python train.py --n_layer=14 --balance_bias=true --shared_expert_gate=true --norm="rmsnorm" --seq_len=1024 --train_tokens=216000000 --steps=6592
Below are experts of layer 5 (counted from 0) of a mixture-of-experts language model. Rows are named router (the router's row for the expert) and show model dimensions 0-223. Each number is 500 + 25 x the weight over its row's rms, rounded and kept within 0 to 999. Numbers have three digits each.
After each expert's rows: a language model's description of what the expert responds to. This comes from a sample of Wikipedia text that the model never trained on.

# expert 29
router:521503491439516504547474460521520489465499538534519474458494464512508497524478468484512494456482519451508471493483534502460483514491497527498503493484510517465543423524570486508527504522523524474495488488519515512481490537485495507501512519483535537489521495456523525495491533495521540529467491511566521464509525482538548489460498507523501526520510496478478498536480483448480522491493502549467484520481451491508508509511470495517510469511528473486524502509523527525494514493518463519502518468474518510527522504490471516537473512490493472515517502474505490471491546485503480487428501542508475562457477479481549492492551468494489499496507496515510508517547505505501488510489
What it handles: Prepositions for, from, to, during, after in sports results, electoral and census passages, such as Rankings from, results for, nearest station to.

# expert 31
router:521512496495492467519542488543513488474503464461519504483516540483502463508540500486471508517515511482527510488499464523531509512500499512495520524511460550534530482535530526507502519516482529506473527486524446528496525484501493479484468517484477448476475476498499513533489508508499472493473421486519523516438515497534473475528489514519498506502489460552490448516473466494476512513485459531502533505457508510498468474491495525519483517512539523491507538475502457522514491490509477519520479539485526549476494481465510505481501473498473454529514494486523494538557527526536490532458518483470534479500490503527464481468565465481486527537479505519448504484508475488535506520486
What it handles: A lone space token coming just before a number, after month names, in or table pipes, such as Oct. 16, July 14.

# expert 21
router:501453489455494498496481485499475489483475498502513481488501523511529539487503496501511479502522545491484525478456478526504515488463501483465509498502481492490521476503537478513438538460501492470500486515462515508516521518534518469510490459488528536515508485563513511483529527474507489482511462523478534484533475492475485493478488533557507536453442536562472494500476514478484512455483513490482492511531490491504511463489520489492487491519519553461527548464524495507512490487516496447534467490535510494519519528515527497548513479530465532517488503464466500539482532506454453496505510475545482541489444470513507491548573490492510505504501500500479515523496478500502531479517
What it handles: The century part of years such as 18 or 19 in "1880" or "1996", plus spaces in tables and coordinate pieces.

# expert 45
router:487464508481524493498438549491502522500507434475529498525517518541518509512487523500532501515477498505476504495520497464510501512490508450518525501474467477491524517548519510499495544508449506497499505505520476470490541468532486492489528488491490444509499549527489497496488518502524564466476487509537465516554475498517526476463499522505502522515486442528542519485493498518490505504499484460496494493493466482552486498507500461470497472508485492462524512495541477495488476476492468480452461529499489471497488485521491490483508526454462492504500476484503520489504498477528441494524517491511512543515493507490530548491456491544469522444462490484498543514562523537501445527482
What it handles: Inner pieces of proper names, mostly foreign surnames and places, in sports tables and lists, e.g. Br-ant, Pr-ish-tina, Jar-vis.

# expert 26
router:515444484443520490501502538492456477518486524531506488486504509524515493495474513482487477496502478510502448524501506535477487522496469465501493515510492463547523516485474470513511511523513527510534438501521523493479505520523513553519482505464521512505503523514529515484516470506516547479486439503514492492465487470524499507475516469508479526509488540468505524458546488513537534529526505511475534502511489507500484507473531510497491500469533464488495499493511528504484451505514489488503484499499520515526489485493484533527498478513445492481491527519499492494549495515494493442536522473464462470482543505507497524489580457499533500501530460481458520509509530517525405444504
What it handles: Field labels and headings starting list lines or table cells, such as Binomial name, Genus, Born, Website, Club, Player, List.

# expert 54
router:500532509519437482513509466519485511466527453492510514522501504461495475505483484536482516514504532504501523506509506492551513517496506507517501512527510517529514523531486499478512505504538505529520541529483506511510496482546458480486532484491499472481493488520468501515484542487495538538485533501499508531520481469515512543525508491515484540456486508533501469486531469526454468545484479501504520498453535509471506472573509521519491506500510539555480454503511465459500505519491511507578490521490530555462505550488508505473508493532499495472482559504540515466508508522505469458514504501532561505519539512516458532463495485479481496505485524513495455494451513492521522478500
What it handles: First pieces of ordinary words and foreign name particles, such as ref-ined, coll-ided, de, al, plus International, journalist, film.

# expert 16
router:506517486556444477499515482475502515536479510502490478501508524514523527493528510492488491505511544540519526517489496516486472527476472531470523522475535483492523481515474475519492492545533492517485442487483467506483515513483483482500484511470534496515526486548512513525481539515504542549490434481488501530475495522476467477507495497509476444518501456506487483483458495474498494487467442545486501495526554490537483487532462522495489522516465535540525522462529506490492530491474506529530477513545500478465498483512507521517505475483536510492496499535477488515474537471538433559499521498472509489502487497502469504446531478484522486538499498485460499469472513462528536496527
What it handles: Pipe characters between table cells, mostly after dates, numbers or percentages, plus semicolons and dashes in lists, e.g. "(#78002197) |".

# expert 30
router:513546523504469525534497449492472494494479564504513499494490486505520455491527498506481512473511509511508507513521526526524494490472510454484520537480496518547514484516522478499485522530488504509521522497512526512517483558561522466485464508474498450563492492515477525515490526479505484455486468488539500503546470539493527471490494485529504558491497462528477499405470477504481498485510480520532537516473518494550483503485487508518513511514515486467498485489485508524506483509518487525546500523480486449532512531521515496446504542518514481538472518497483499472523520516484455464551501486494512490520530491525528482541574523509476511534508500503482486501507508479519510513472
What it handles: En dashes, hyphens and spaces between numbers in tennis scores, year ranges and dates, plus century pieces like 20 in 2015.

# expert 9
router:504488482517513489532521506544461510453515536447492488481514512486500455503473524483447488504511491513474486495499466460520472503536490535524524520528560543540488473461485492503512490480500517490465499526514494512551527533520522488465493532466480528482507501475519493488481495508510481519504441477446514497508484465498495482544463518520478474514511520494521504496491475542492517474500471527494491506531472518493527495489501504487575493526465526522512532463471513469503510495510493485460493494461496499524493500482522513516451532522462471504508533511528527490539505514523501465501522484450494502449465491528477506521521450495482448503507475496511550566496521512500466556477
What it handles: Subject or object pronouns and relative words starting a clause, usually before a verb, e.g. it, he, which, there, who, them.

# expert 42
router:489490524457551482514479551523486509509496480490515491563512499519503520518460494494550505476480485491479492529517490477461503448555471510514495521452448502512514497518490501495493511503470514499483560488496486512472466494540488493547527496472502511497517533512524500492540500519538538482498568510535496510516492537504476500468496459522518504494484481503498535492524489495539449530481481524489463497529503490530471513480459439474523468510478528490485536493496533465519527482517504429468535463507508485528502481457510521440530496486521471486463466484477507477474538483521499485496513481502525474524476497522507528498467473524478512460507476501507489463538491486518473533500
What it handles: Short middle word pieces inside foreign or unusual proper names, often after a capital initial piece, such as G-hen-t, G-eb-rhiwet.

# expert 43
router:493460473469505488536503466479515482492488518457495487480519476524490479504517540537465484531505477507517515490531500523512514524481498507495518516466482496538528530510498498490468507515506517514460482484529514528482554503472486498469507498459508481489491543466467504497467522502499493550482492504548466511525559493468460505492496503514461522505559480511501546533492495527462500508522452493470527489501473486462480482519479540522562459506517462501499496480537536510493461493483502511564505523477525505495461476504521516508540480513539479487473494537486501471530423511514502499460495533538513510467481497486479509497566488499476544525447487515494528523509539504503535525494
What it handles: Pipe characters and similar separators between cells in tables of sports statistics, squads, results and careers.

# expert 25
router:499508538461479496478458515504538517479487524469515521509479510536499482508471526491469503537510524492491479481484509485530477520524518486499530503489481497520524507504518535495511533513457502539489492468512484487517524504493533512524485537497511502501492494496468504457467529521518502515522488492504491469532527556476524499482509515442491497533518432479521494548498497487471492451545515524503476493467475490509491547460519488489518498509491466465515439448495481547498497514493480524516486503478480527505427506458479500495507552461481521524543474516496532483526536540526496540446502482514472486497488506462524491545453524500514546438528505549510486502492534507469487510494
What it handles: Later pieces of proper names, mostly surname and place-name endings such as -son, -ton, -ford, -in, -an, -berg.